config = dict(
    num_hidden_layers=13,
    d_expert=64,
    d_shared_expert=128,
    normalize_top_k=True,
    routed_scale=1.0,
    balance_bias=True,
    router_noise=0.05,
    init_std_router=0.0088,
    norm_eps=1e-06,
    tie_word_embeddings=True,
    optimizer='soap_variant',
    beta1=0.95,
    batch_tokens=[16384, 32768, 49152],
    train_tokens=292700000,
    max_steps=9148,
)
Below are experts of layer 3 (counted from 0) of a mixture-of-experts language model. Rows are named router (the router's row for the expert), gate (a neuron's input weights, with its number), up (a neuron's input weights, with its number) and show model dimensions 0-255. Each number is 500 + 25 x the weight over its row's rms, rounded and kept within 0 to 999. Numbers have three digits each.
Before each expert's rows: a language model's description of what the expert responds to. This comes from a sample of Wikipedia text that the model never trained on.

# expert 3
It responds to: Single letters or short pieces starting or inside rare names and terms, mostly proper names, as in God-b-erson, Im-b-oden, V-era.
router:496515457532463467537523483495509551506493514540506488506465452521520514484503503473525473509474497451506476460501501507482447488523444517478489519522527491480505565544502507534503555539503495515466489547507492500541505480516467548474515546481528485525550484499544499507476502510506466498469518493492520506501501504497517521531511497453490524490502534510521499504524543492488484433480478517506513520477574529516488470521490503481470524529480478477527480519471514517523517486439507489544521522506512492498491539483530482528512502511504492475501523498496546480484496519520503505480474526501502544502502490458512499504513489487493495482508542482544501530501510526468508517494473568475544515497508477455493509492482557463526497495450485495429445503485494500509477510500501
gate1:474487470465484483510478478531515456500475530514463484461508522482457513463495553538498436500492462514498535453479490483489466528493501487524503498499453538499481516493510522466517488527482465484506460515532485510567493493500497457524476552488474515550497517472505517482468534471467496529466524497519498498499521487508471496491491486506502527528551520515490523540511539476511446482549455536476511515520535514519487520494516475506500484513472496486528487492511495496538499508500521446522468467546527499529510525475455538483486538510545510492486504523544468531548519516479534524508484511481482487486506485511532520505525528505503458509499494470542467477494467519521486491469530480452529509468488467479490508523479520472508522480490520533521527443506503545515498476482498
up1:536503512517533482488483515490488476499549535449530529516463510503501458539467438539513528489490548520486453473484526538523502501492509513473500477458518447488507482515487465517535501473531482519493513517512529523464495526505476508495499472473527491511517514503460490519538469514572501462502491509480518476513524491473492505566486539456479495496460470485503486452558499491534471488465535506525499499482501485482496494510469509515497530537482577504479481522485501475518534529473447504478486515486479522537495489439517522551490487452477511505521516486470492501475494497506501523521489510522511507533486516514459486499499504523493467484499462502513529543477494506541524497510527486481507459533536480484481474519508484513483502545493447491471512509513471512453521492483525
gate2:530484513531476506516525518476537508478484518488510501494475489543485537505470477502478521507515513506535530460485472505478459516498520451454520544530510493521528466538523524496500548556518500513520462500504504528511541496492515503499540520501518480508482523496513473511490513533532506473477507506499545501547490437530494485551482420478497488494506503478547523493534488537499455457470478502535487482516462431466511480493489507470500500532477500500579509545545509553531466498501456520518479494492483476490489516469546483494520467501523505486525525486513488492519484521492504532495482521503554500488520459467531533487492541468471449520472485484504500475509459513470521508499489511480459483513468490492497463481466479494486533530496483505487487510511515500482514478482524
up2:504444510516476510508451526502526482501531509474522532453493529533470459493518492524554467502522520504467511512530492534527525478484494500451472519486501496510530490488499540501493478507522505520488510508531526495480509443512495493458517515448519516536508465453471528453531517500510534479489503447520500576538511479516489480480472527498498492478499509450479481482538466528495476497466514485504476543492519482521504476494500504525520491536483551531473521483499492468487529542517509523491486483557525504548503517467500515491455496463507504492495540438518489496508492483497535502475454437520478523480483511492457530483468476513491502502512510517465535471474511523497566495480513480502533502497468490484508514495489493533471484523497516528489545471532493513466454498506513
gate3:504526500540470508500498509501481497509500518497450490498521555469483518504475557457491526501513486505504526460500484496481501492497494531468522563493502512451464541499530472491502461468524496518489520482511513481539511491514461556507514518516480492527526487479489558531480516448465505493515573472491510522534495487513496474491521475504477532498516527512483449469470475473473500508466479506447498514483488444511491499490516533481499437479493489491524492493525507516470480484489476499521498502532468484477513539516491508491496502517530467499476489494474510482523480463504509515493519510496505504484490481432498481488502539537463447498565515515498537512515486468501514464480519466574465554487503457497475528485491527527493510535500463488500485512506524501530523563473507
up3:513497496527465518509524524489477514527474533540498499507491498489507518519533506490498557525509500489518483459510470546479544483537484545498477536516500513501495492483515497502510460480502509536473509514529481505517495469508510568485543543500464535510517503484522527474510534465493476465540516479480514528474533494487494459526480489504484499468498499546490462489450478467495501527469508529455529462501453478506459527503475532491516495493507501471530480464543524521495491484485479441499458509516452449488473523502542515534520489528483485447496500470513478467534500461465511479460492494485483512493466494472528492503508576515503470467485459536474494556501508498461542495487525474513486508485486509515532521459488496464505543504489486497473520497486519522518506551504532
gate4:491498512480481466524577485516476530458470518539545470478515487490506483462525509546481499525499539500525529499495534535475469483475491518509506464476524517517514538544552541524490527551483465487491517529479528466459473545514538474525500499453486513460492470451523503473511506492493452495513492492499531493498486520509504490511504482493514497464522526459529519506531540505533528498487519538500522515528517495495504498514520469506524467510498499487521457522479509510482513491495442500507494487483509516492515520554501505444514496518531536472483518521531471482488523461502515513497444480541502482508468504497452533472482500499481507500491494494553481477534485559499513467503447465479517510521456500493500515534485490482512531453497525496522468489463470467473504477536534
up4:536508500475480520515511486502519567496474497481456495515465478493494516533507491474481489498497550494513566489491483509490494488485477512476532508462499484492509532495508539470475495561491537478498504496520538488441522536508480472492546474508492464519478520482494440478478493493502487487506447452523538531505516500490500508496505502507520480487466514505533517493516518492481514444461535520502438504484522517512481498519508463484508454530499503500508462513496494496513502418507521476479536472512497516503501502517507508474492502496496480528515475523494508448549480530487594486508498471526530510537502512514469530519519491528523540495505545519494515508517520482493494500507500481524468489507451520507520559466447480471481508492468533548498542538464497475527493488487539
gate5:470485461457480500488469513503532523518461488552475500514518504499515486463501477486500488500450513479511501492510557538460514486523476458552494505509514537536457523490532478494505469513492515474517491524465543515541485508501491517441495526481480541500545509499552499480503512478479486480507498525488531467470502535466512515501473519465544528500501491467523517485506524522493485482510500512519514536500474468544526515479523460544512491478471476526486480501509473477508501475485509502538505537527507544499454503530494490514530465479500503471525537560525478496491508448494475481508473459517472564513455519502496504481532514490482474496593496528496531459494491531509498492463495509510532503504482501501504483516471491472492539531534507482497463482486458503508512471470452
up5:490507502502458548484453486529533524525483516448471466496503493485516478418528476487487512465482494509457585510505536469510501514508486487518488471510503493514467507494558509494491513497499516466489500508514543495530491503481527540508478544497468496518513494457541520512489497515482469461519470510477491502500520478468510480515511506496519506502512547481488518529517531536506471508521499503529499505462548463492479502503544496551507502477499491478490491486506460464530472513460505510554525484558468501506506513504486503469477469539494470472541511531497489446486469521491458523553497518502486524535514477443483535492529550481485483450529518494496496469508551531505481476517475494540495489504499497499523504531481513501502477508500534508496528528545523507485495488471440
gate6:509523497490508456498525490511478487577479466482492489469494505583515509521508502476530472531505484487528492484458519494535490479529516523495478498514502510485489499511508545528464515505516547522478500476534477471506502567525533546493490488529456535511521493508499502518519480502550516502487499487545534495523491512505487504499534507443522530503472450511503512522537460486494457497478515515511460488470536514514518520493452501457522501500464489490518530459493453547479493505509465500538475514464467462468529476511519497516515504491494498503505487510495509469499492463498455529482491467470481525521493469500498479500510489537500484517522472459537471500445534494452547535450528509517505486511460522513473514477511487506510562515484473518485485538517467475521457492512524
up6:500516541511512491464488491463509507525515490492489496500463490549481503492478525523506510483498550475496494482472499481472480488516519542500525530468527533510507503566498553490425490499505537522478485479526477512532535517480478503500512526476522528500479477472464508501493515529558483495502474517572507491528424476516501500467489530475513506529516490490504522527510498517518524473464540496514469468477478522540513524502493503513543482487492514535525533515517493524472484485472504524529480493493497484526543479471531507490477459523475493485477518486498505453496500486489485517491470485507536518505513501491496478453514514505481504542517537461531484477498596489439510530471471469525461457509484525490471539502531467454515515524447506491494508518531486494531491504519482
gate7:474524504554498541513512526476524483503516452492555472520500556484485445537517519514491513506490505519489463491469518498484473471508489528465482525487509512483519514492516447515473498529440457496529485508470523520512515526518506531475475521533521502482516503459502507580499518526518490515488499526510519560512527491463511504522533485465477576463499496499517481516499519509500451530493556527522509506495502517520501498504514486513483481489495477540511499479452513502569492528489524525505504503489528467437546499497523511474493483528520495463492532506477487466483489533506514469481499471510501427482514433453495497481482466452512482527515487484503500499482488511524505537508483508513490493474517486518499516479486493466530509482475478485458505481499457520490478542467488
up7:529497503461575461499468495477452519508468481506476503472504499517521524477469520463496500531485483529467467498522485512509485538499535536519539501492480503518524501479522527549553490512564498519485504497487513551490529494481496501560508511532510459488479518527473515450476521504543471486523524530478450481512510520518486474512448509510449462498489530505507477502476523496473516496519477469471534467450515489481515504523505518454489526499530503498507506495543546529490522482521455490506466497523506507495515467532515467478486529501458529531465509480504500518554496535488481522502496474469514510488531496464546527542507496520485470482494491512514480513494499512459469494490518494475485489527463517437488518530530499489463460517450523505539512456507516482509480479507499
gate8:484471493520524531505516488520514473477463489466498454562503484496507495477493492512513533527509494531501520490470475471491465516453508490510460476511503493500524498525473490523469508517491529562472497483493483484565450520518504491495476524505494507518465474507511530519535477502541501470508509512499496490491563513484504501505532519516559486463469500467544509510488489504492498482560489494493487455467541467541494491533502463509512522521504468513449507529513483513475502528523490470543517483474490467492533514475500505550503502519501482481520482514494461498543454510511509499531479533516450524492540556531486493508498530503454501520483489459490496475484545485487548475502520469513498526466480571510483500473488512461506507491443526497527446508451513530463508519514515
up8:518510504468513495478522478503483479489474472526496490511533493484499527530438463450504512526554472483539496498479528504490547498550481519574517499519539485483529484470511495507487507545501496477485539511502527499482490446515495541578467500471473492488507486540499504470531511443531469536490514545530506500498506510449494489500471483485520455495544489503517481536492501510487477528522524508502552512490499513521482520454517502454485522457491492484525466495464505491484525514496487496516475467507466483488457483521478468502514523465537443523519482549488503483475530539481487480479532531498505535514466504492513455496533489459556470502514483517547503491502474502494512450506486509495463519492516535469490476497531498533503479476481495520498533531482474477496485499510492

# expert 26
It responds to: Short middle word pieces inside longer words, often after an initial consonant piece, like -it- in incapacitating, -ass-, -ell-, -er.
router:457476489522469509523501465554468524475483496506521506501471465556501477480476513491514515530491499469483472465518527497496487482526456494520485519532485483500491534492495524515518508524500481482481508527510514493499484496512517494470528525452535486532517471501518513527506497539484490509469536502511500494513524496527499502512484517494496493516489506538486480538514548501468489475427491541504495489475522489519500447508503512524556520553500463475495517514511525532493545514467474486486519540526511551479504522489538500520494511511524475471478477526461501489511512489510510508473440527499447565498529477468462490493538497497490472565499547500488504511512519517532534558475446554493523467491499461460511492485476517504542479448498466495476462532479484532537488504525511
gate1:529529510532519480530517476475475497503476500470527512500484502548465526476486517478477513534518472513490460527483474491468496476513503538506535479516485465512495514482503450472517533471492501490508472499455471502461437528466507524543503526504494477498507485485530463556513467511452502505491483513562481506478436470494463484515462513498470521492502475541526485474508530461484535481508509475498486468504467512497521478543545525456524510494468480495479515506507518502527493491471508493576462508493517530487500503487462482495536501481539466538522504497483470549507558499502507505482506490526473529533512461454510515475454553513503499486492511489533508479532514513494516497507520518529479491457520518489463515486522510504524508518514541508451517530480535507470435501505507
up1:509495467527504481514523516509463537517533492521502514491516531498456488490582506472459481497496461468477467484510470500517524520497505529492507486522478499472474495542470482493477467493504545482511469495487472427501464529498459454519506549525490502536482499485475468478482493478500520536502511501532445547504446496509563474525484510515486494554514518533506511434495515462509515497504512470505494463478529531515512481498499531521489504525487535536507500546544516514511471522496538498561488505509505502486496544473487490449494486509474514534506505496533496493505532482474472505486513453501459499468503491461516466459434507481503522488477507497488517516484521483496527502500515492499502498523468507470501517496542464505472512531484538492507505458444545518477524522489491
gate2:539492512533467510507511492515485496481480452478545469524520500510482505511478501491482540529503426517489475500466487532543513493486513522507474503522468508509486495533510460489529538486504490518454479480464522525497482483522498466495503460525492498476495491450510481524506477501514496503477493559541537510537510464525447521517513516461424496471534473508481495505520513483520463497487486500517464506503512469506492438516512427536530505508519525499507497510503545476491496506493479491520513482473504462484504528522474455531480515454510476519520495496504502508489491450491523542451528514491485492502489513499527553495514495481475481517479501507530530489498569518463515545497489545483487537500470564491502470502523503493510454496520519545480511511517522471503478521434512
up2:543474430511481513493450526509471482484528526511524515490518485460538441520512476513479502514454484513548532502475479556489496502488528490518558487522478490516483503537481524455492541511506520477487481493515466521517485539502501469454492522506467462479488486498478485525512480565501494503542468500515500496501478483505423477475531499545477509497504486496491460528498497527455476516465505516479472492529486542504482536529508496528535484508479523491492489486492498481500507486507482510541526499487517491478540510474523497539487516481450495507495468547491499463524497484489534512491516532493499480480481501493447489505493479493492483479516507528542497480478513536457528515527459506514589512491446548493484545507464508518497496443524517516507491523516494524513495497475530
gate3:510461499502481477538535492496479539534500539504454494517482526506496484495455542501520518511527513473483525504508495472511485499498511493509467458550512527487473505501498520458475506485523490493506492554537491483535510498556562518409471505490468501516503464502487546505511522498493503528508537502454432471496480523472472523478506495495481512516466552497536512500504521486510512542489477488526492522457547507563537522494573526508507559492460493485533498474520519482491509458493473505458535495483495501477516549501471480517516481471500485473535471466508478469485508519453525501493476460457502498504484485506475498497501502495507482493515552507470519480518537478481511512494527499503450531514507479500495506491517521508502465508513473510507499445523511489533483455510501
up3:497501501500499484517489486476478541522479502520491519539529512524547491524520510511466562507528508479490518479522491476465497528501494497515489466474494500499480482456528500490460491493527467466525475521520505506487523504554531426475461521481500540532515501482499570476513498532458449547493520495499503480502439529499519520465468515527506469489426549515502561507492517472522506499476471511493490534474523499556535527471514496540512547498469501514499539481482496478463493493512458517495542502481512504471518553468490501531492512479491483504537448517473489517502524506496492496512490475502535535485489443475513467486490509475516467488532484474492521448493528484507471489468494485537470493507482466503502527486484532514508450493507489505474516477498514460520531486482502
gate4:503502501473505534485570483494513523486485527540501489446465535551489469495534493479476535503513538480512507496565481515500494543525525486565463467514483485506472505473504513522513550487493480507470493539499524494452498509455515483498478519490494500510519517500497478516509480528501542499556470511457486556504530497511534513503484464536494489529510500477455508524525505502533484499494490537451469492491500479515523482497499499535518439486497468497510525488494491435501517452491523500478501496509502454464489478508517500506464456500487492506433535481498534483472497468549466494480440471488526506501501551496503532481518497444510491500510463506454508496521532482502530538508511521490535509508508504494497503487470526548495533549475530494524497488498475514480480526498512
up4:522538476497498504503463557509530515490497470498471521482524522470525506476481513496496484502477480490457483474521482544523492479500504505514504497455506503502514513520474513462515469539482508462484466516488467501514447507522489505552514502479517496489451510486462452467490493453500467470485471492486476437531513504500483524484480490469535510488475491520510526527468497497523579467498517484518510508503500521496474509473526553497476513499506471454498468502514529549476469534484477467513470443522539510515491518518499514449517533506531501513526488505509485549560520528473500503500526528487508473525438477489493481487438518511458520509536523514469496522497516520496465470539517484514492486534514468509484466493555458518513470480521516494461491518551539509509479509497517
gate5:477498517511465494480518482513508497484465571518527545464484493436524468477448514461534484549479538445547532502463530522519496522477524510481510480535493526522506542497483508485495490485535448510488552526493545503525484496499512535500530491433485491486484510479490515496504501493461472514442525510493495518521574486509523496511525504509467493480501499477532471517512489457472491502468497462494487479510503456517489461515494480520557474533491497469514496485521524550459505502434473490451522522475522511459481501506518499512494492473516533492504500500532501501506509461548464471498496468500499528464495524533482485511531501471496502560463540523502491497504495504487521514511523517481502493467483503472466485476498519529504552499504519497531529511522514521474510490501510
up5:497511486479465447541502529558475568517530465488447502477486516483516495511541474526482506477463470505488490520497489480522501500507492446504497485484501488470534455518503513487497459518493462481526474477458452483489513549464501501467478528504490495487490501466485491469475501533521456516513525496486504472510505471505458491489465520468485472497486464519511503499502510488496493502488514494483522538506556520532508500522532513485474541526494513554497470490529484480495496497537468523522479494561524472468524520499457492473477495536501449506508541485530483516485519560478511498467491483513503479507520448524500532496501532510518468456507502487489512543499482513515493522493472464473490515533489495527541515502560542459511501536553557533468504532502517497525531520500492
gate6:460470493474501477472496482464525484458499513516515484504475525564528444524523520481494507454511481481504462518515484499477501494482494479496548495477491502547503507482528471502474513504449530501477504524541531514520540523512489500470473490473502472535478473483487524489474509555535503524527506505529516528502508554495504538484493476477481494495570544521481474485484472525483527472476499489442521554490484483525510488507452435530487508467516547525525481539484502491520496500480520504512490516485488481510479531524487487436519516504506499493484518534536519501467451524515511491510511516469497469473534478507517479488510487552510467477532502519553492477470537526510521520483463504516520535515516500519472520528521520511494457528462499440496503524490474492519516451517473
up6:505499483506505500483480487496491545523507491509507457487489521468546481525530515521510557496542472462495512483513555491487530485484441505505491591483487472512509524513491484504484512496479506477414523495507502455526487453493492504471501515478489520517488512503548547511491518481487498503531482520544492539495498507516525529487485517484516489497444477503483494513468516488493461453481514503498549523486502514483467517493503502536487488500517477516524458509509469509480469513483545545468526517511522501484457568488504483510488471487495520509513480550490531493502503547489485510539498524483508491465446465537466484472538440525500506526514512472504563513514529498475516489495489530480447486496482465496561516507452528502492457489493516477509539479497514504507509503516507
gate7:476436490478503495543494493487477466482532496511509472521462507489428510524465504516490515485493521483525510480510527516485485507539473479495519475498494522492488490537482525519497487490510505530502501499543529484482503500492531527489492534517486492523484471485522493503517492535461502494512495492454538561465462490507483482533526450553555518488499471504509520483552489483531506518501460504462497537540471503491538504469482506486512458522501505493453539478527506447492500438530499531488524517526558531481509485470503516496478518462516513496505479469481499506478512471544519505483506491489459527501485521510476498482497517453542548544489452502486556438520466476491522513437483533528523495522491478497484521529467516487466473504535502504523511525496472473475521477512524
up7:485463480449517501536447514524488503485546527505450511509459500472491521504460477527518563489502550493521492484532509503497498544552517505496548508531514499465499513523531515525478510481524497500497530501523524490486503469486510547503526535482536484510495496532491473487479520516506490552534512476476476522512475472508464473522503478538530483516508464477507445486505502465493515524452518513486529525490472483507486482470536500480530499493529483504471526503500510499514486464479510542477511482495519551536473495441518490503502531486519469512504450469502499495509495499526459480466503560501527519488507491513448480529500476461538439545538454511470517496490541505523505483490497468493488503528494444511523518476490518523474492516504454510478505474518444473468485510538486
gate8:529460461530529484538485500479476516473524521501475490502483470485489480499454522476494559564474534498485449470455515458485521516477529499497511498489482466476491512517487491496536499528505514509481477467543522510554497482521524487513536516484505466523453521482517518491515482510471508507459499475473505491492528488530526480498506493517527490477499505488594509481452481549449505475458467559504473514498553498499517477482502512490478504505506513481502545501493499502438495517457528516506495477526524490516547508517512488507493538484504485521466525499481480467502465466523539499453458499517504496472505520498473504498463479502497525553491511513525528485495546503525536515496513510485485498483499532490487524532538516500541463449490479499516503498478547539465467475474505
up8:511469464484512474484492519510480456504522487485504538477455483454510525527473472479506504517491497513494513460479497506519497535491524492499534463515467523515477519497471491493535489557507510500487539460550530526538533515503485459494501515526452535473481497493524502494525475526513521455468506499458502510504469534517456503510531486494522496521497477508502526523499429491514500494486486507449497483521475486509507528491497491475484517469476508538477481489506544495518515493500490480501452466503534507440528477501518485516494470505502507470524481521507512515465533463514506550476529457409513538458478476532507525494505450491507453461491555513485508523477528494544505516526539523510485462468486490515521491474513527538487539570493493495482492542479508522519503517500480

# expert 11
It responds to: Initial word pieces of capitalized names, often after "the", for places, teams and organizations, such as United, Boston, Ow(ode), Midd(letown).
router:483537487515509461510494494531495505494509518510538514493489476501490503504483524515505524423499476443455488462501502503492480468563483513487520487517513462459554505508485503511510505500478481488478461529534513534522489468499492483480510516488526455494547455548525502511526494506502492514473529490503502527514506513510533502500493524490531510538518497517479487512524506495479526474472457499506490471494529497515487471518511485487478527543462462476520513520466535482519500505475480524498490542498517511512502540521564507549510493522519458457496499519483549483508547499532511548497466520450494564490530489495446457481542511516509523506489511473524483533508537534523518523451429541516546476506511490468507532520489535495514492488465469532479467505484482503533481485484484
gate0:510500469433479481496506494525533520478483545473547501517506527513500504497500475471487525528433520519497514457486537510506501514478481500512499480535495473502476478454506508513486493465495488495490496500486492527476499493564494496519485503507518503486483465499508501509536478463490497475480528491513511513480459487485539547514506489560524468548549546510502499492514531506486487487524493494482481468544494504500470498488478524497530549490505528532513491516506524493470491522503494524492505561530509463515477495484489511513475504509486537504410518463533517475528537511526490512530482475557549519512494537488494526502488489468459516452468476481487525504439498533477498467486491475522511505465514476448521458520496507533468521478509505467493492474476509538443549505476539
up0:525507543517523529518488491523551464504544453518478492489495471501527511510506511545498533491530492475557467481550521495472509496507473520563511453486483483492528513512466458465499519465492507495512456497494505486506507521461514519489478465501531510511517492485512490492499482490479541541468508515512511515477500508480544523520540459464502541446505479495467481530525523488483522474529517503506510497504537485509521492489496525474497480541509505536472498504534514453498550480494473542460492495503499509470471488457535518520454433478501512537475472536524495500501528507505509519466494481464521562447468493487506455473510540478496509448525482482503488539486503497518490508490482519471476504485502474512497475464552532501493466519496492519548465526516448529478487513494471
gate1:508509515507503505502498523480462462502493508503495457493452477495517496472484502496512481480497513516492479451487504511509465499501501512534510476488460469500479484497476472514512456543508468475480494517473512520553514517527465495477521524512489462485499480526461476494489485488484499473531544453494534524514479491523522502521507488472518457553524515490468521493513465472473502488568505481470505533510521540475517493506469508501526517496528532502472470503537533531484521472493478437496456519474482533502510490539500511466504476506545541479466506461477514501488513517560505492530515510496525527513525513509537562547535473506496501502528504533540476509478482501480536537491527497474483517494576501426484516471537516522500507515522537488489542452488520466468522524544486
up1:566496510477509537496526524463466490493440471508475500465453485503494529474454477484507484525497502560548495535480489514526480484487492489509482546479493510539500538491430553511543465508480483474493558503494501471497529528539436457481510476505495489464489484512521492501492506493478499488495504481472492477486481458492484522518526498484465515470505513492497529548520496542510501487487500476486516492526530476481494473516512500507527505471482478519487475475517503545492498498517492481511472473456513545521491504525474459466512500496445510499498486495452492477540494530516461519491479494488433516509533519511537544523513509538512526540505481524545485468515509488529534503484506511511549504473535495552502472483511489476475492518553473499490487540522486473490531499516468
gate2:499496459555492491514526509532478461538473496518491521513523532564491483493468487477499505479523513480584514454486524471516513521492520535471509508518554504507528512468494493511513494499536500499500561500481530484555521485488453528494502557453458526496542477498510496462493503477504488517501504506486506521507511470497497523493520472517496506478449505470538472499478517462472525519515514501484505455460553491499478497524469481495501468576508504499494517460474487484468504502517557499511513481484506512503484507477485498455525483482569512476492484480496461458512472510486519480517544532512480509460518471551517524529498514547492487487530502513507529489500480492471504479514515518494509471476517482495463438467507515487498469498500481530524508502485477518535517528531548
up2:506538505538519484530524479520454476501516522534540499515514496489517538508512520491470518479490500492498507451516475535510494502528559496522524488489534493523482500497501482502492535509517470484490439484487548465529524490499492512466490502530464447495481461510508507528504470499520470440500503499448522502470503488535474546521496526531514471495420529517473498473520469502488539517512490514511484520498501466447497513451544518498516511449513470474556518508517471473499468481488511506541522512516536493457530547534435531490475474493541504479492454508495541513540510504529506494467528477484497501520556518492514511468507449504511535493523488464480494528518478493482449485500498502503501467516531450509447503526490499461512516533506509515494511516472503506503495487500496
gate3:499465501522507478516480502494512505496481517545501540525487505510524530477447504513488508484578497469518533443516467487497525481452478506507542490525498498517514477483491506481502479491529480504512462521502487481506525485528505496460525522502494482500511466554542470464499500461433517514465512496481486576488543535478496570491491495489495555525469474523496482504514505498482496523472498440481524484502498507516530475488493455490473495537470472510471518520495501482512516521515545529504519488512521542501501502518507540531484481525532524468471511493500461476478510484509511507485506496405519555501518486546489484527529560472446479496518518456501515501516507505489517520489482514465542498469513530506487513528514545491478495482521492515509484506525488513467542489497488
up3:508483534510505520513543482500533509493490469534543496471501498465532498473512476532478503511505508504517439519477490552501489508499535474509513485508468504468495463447503545491482523507464520534460450502491487500476489549530471525497536581502533467507518482498516503520486528497521535470455515506483467479527517495500474500459490487472498483511480504489492499560519482545575510513529517489492527525512527484505538471484478503489461543479494519512474520511495494508463507497505547532500521495506489483476539505472503499509453489462513476521504493481506502539489511497433495505492492519477473535516499533501437448487544442484517494545461506505481505511494513498494514507487537486485510504538534505521510519511505482521502529497496516516492497491472484477545448427492525
gate4:520507524498468476461513564534456509500482513534467497538491474468438502502504536523475465484493538476458506479500498460472532477455538510482519517488479527494522472535490483502528508509504517531496501502508495500542534464495491507509469473520508504472545522495506482528532513455515480520500470524507490478517487530490530525501482528493516462479539499546495493475499514481523498480489423483501500516508520483501502488465505500513496547499459485475518519536455514511484470477498473488479463509527444480502476491512531523532517495496509513509458496487479505463464488533494531464564478545490503508475514497513474508541474500514526464496521498456477465521487499504528528482537537479519475496499517554450514522525539500524507478513536500474502492498475572471530501554478486
up4:520511520519513479516479540478494531546498476506501462500473511567522537520512503451480499506466501505453512477457507454524494478487455473497494527479502526477506493485456505519518516532459479487539535532534524532509491494475495497505523503491495485505475485468538501489443472518506469495472493469522503501538457528487471483506485510499508515487523500530521543508510484451513483508498487470489493524528526572503510520463497456547476511513523436467498477533496511495521527533488473517465527443499516530503513517587544492521491526537453471484504488514559490478521486540495508481502503472453519530487506483470465493496484493488491518474496463543559520497491486498502502494523500514500484496498515525464497502505521484524490515486505495501471463509503548483493524463494450
gate5:471545501508493494488513498497495527468506482491489508477531468508526514483524469478453532493492511508523493504443502565507547501525505495499485503565472453462494514479478524515522502510505484463516490465457483504505474539450535492488487532524480497490515477538520494492519552501500484437499517493489495536528496494473485456484528511495495489507503468538496523534511524497482508479471472525486495462522474529523453498514469507457519522498507458497483517488516512502495507523489531495484498527525498503510511503536467508542483454482488514519441509450524509518490470440474502527556498506497509547543489514505455504468504527502489482472552473527511507513529489468481493500486485466486514516469512526467530477502495510427502510515516443492484534479508544479545521514525560
up5:462520505468463498517513525451527487462497458501511463444514502508528471483550507489457524484502517504509529500485533554504503499519463486471508446563491462474473525490500494520489478507479462468539513525496459485497543519481535502555480487498512495535518468516482483521476547508483482499487501502514531518572513505434480517487538537545466466556521491522508515514500484501496512492535483475477502493475484523462520524483519534530547495470520484496506477488505548476476553516495492456456507486486470506516516507474509490501532510492495493489483513450501511500505500492479531520472476501517494479553492493495465503505537530488497479453497489505521503526524494503509528474477464459488498480517513522484551507533515487469469508532485519500494526497537520476546471535528498
gate6:505523447520462530540592469478527491468468509462475514511492538503513475524538491451484510522503517487488515487511541488492494511526484496521466536495503514498481524503510514488486510498523481504488529528515495466505480536502530519504501442485504495451470507506490501501432499464466457472493525506480510519511504475500548495505519536501501505543492481483494536527497520480518541513460494517443479542494519465515522536533459521477534478522517510549491474485477495535500500514519468485506501513516503494469463516535482463494505502536482497449504524504479515481494511528541460498523491463501485498548497495484524513450506491497479540493511538513494458457511471508496537534465489461461534509494542534462532478470457494525504501475494528515478526554499507514511529528509480
up6:519455487537492528513482518492443479511478476511507549515489479484483532502483506476531476514521507501525472543499547522482498491506520443534504523528469518450532484499477485474485501501498528498475484501495488505531498498522497541480477501494498499445505545484524493492526509532519540483516507508529451512552473512497490496513479486519537436463544504467448469455545535488480494531504507511492498506513517508501485423525471504488475507501534475472537508486500540536502486446559509502472505502489498493503516518489521511491499503522486486563495465502526504514495506497499461479416517506514489508517483502488507551504469477443477463490513483527457483479471488511491490506535522488527514479541509468488556501528494501509521527502508472520507477530527453519485464480482495
gate7:511503460487529453520521470514519484518498524495512466497466505523436532460507500463538515485470473501505497480547480466505493478510508515537443537493484511493485458506516461475471500475478466461486440535531522522507481488492481474512496532494531488502522515534511566504530486498540543483525492525538470517514515506508504458509511529480470499475508503498493496490495520533532553449499518523504509536502543488509500495487522508487536542522497494494464510531477518471507493501487499512482508528460490484486502505508480499534479476517484517471513491478539472451508494443518484544489472512536469489549512545529482531475519459487476529517451511488539536510453498496484499452519476486492479476478501510451530525474522508472502483525510512488530548507491526477514483481555525
up7:495475446465508472494506477541479504512523525493513495507454516505437492475472489487520516520459509508526496487488461477480522464498486523521482471480499517483473502468511496443479486542483475487520457529543505522488454507521496451536498523483500504482517503536477521495518506532583504498501495517526503527457497481488514533484475500495498518455546494523538491487505497529521511497500517507508492503504521500507495521495510518511486539495491492499467495521479466461523491494555515554527505559471472503498471479476477494528511498500511515486510519498523461473477515456505449497512464491519501439550514511534518522520509482511531502488441479517517504461414513502514542525509505497512505491546517490505522529490500501483545535533478508482541509512474515483506513430548531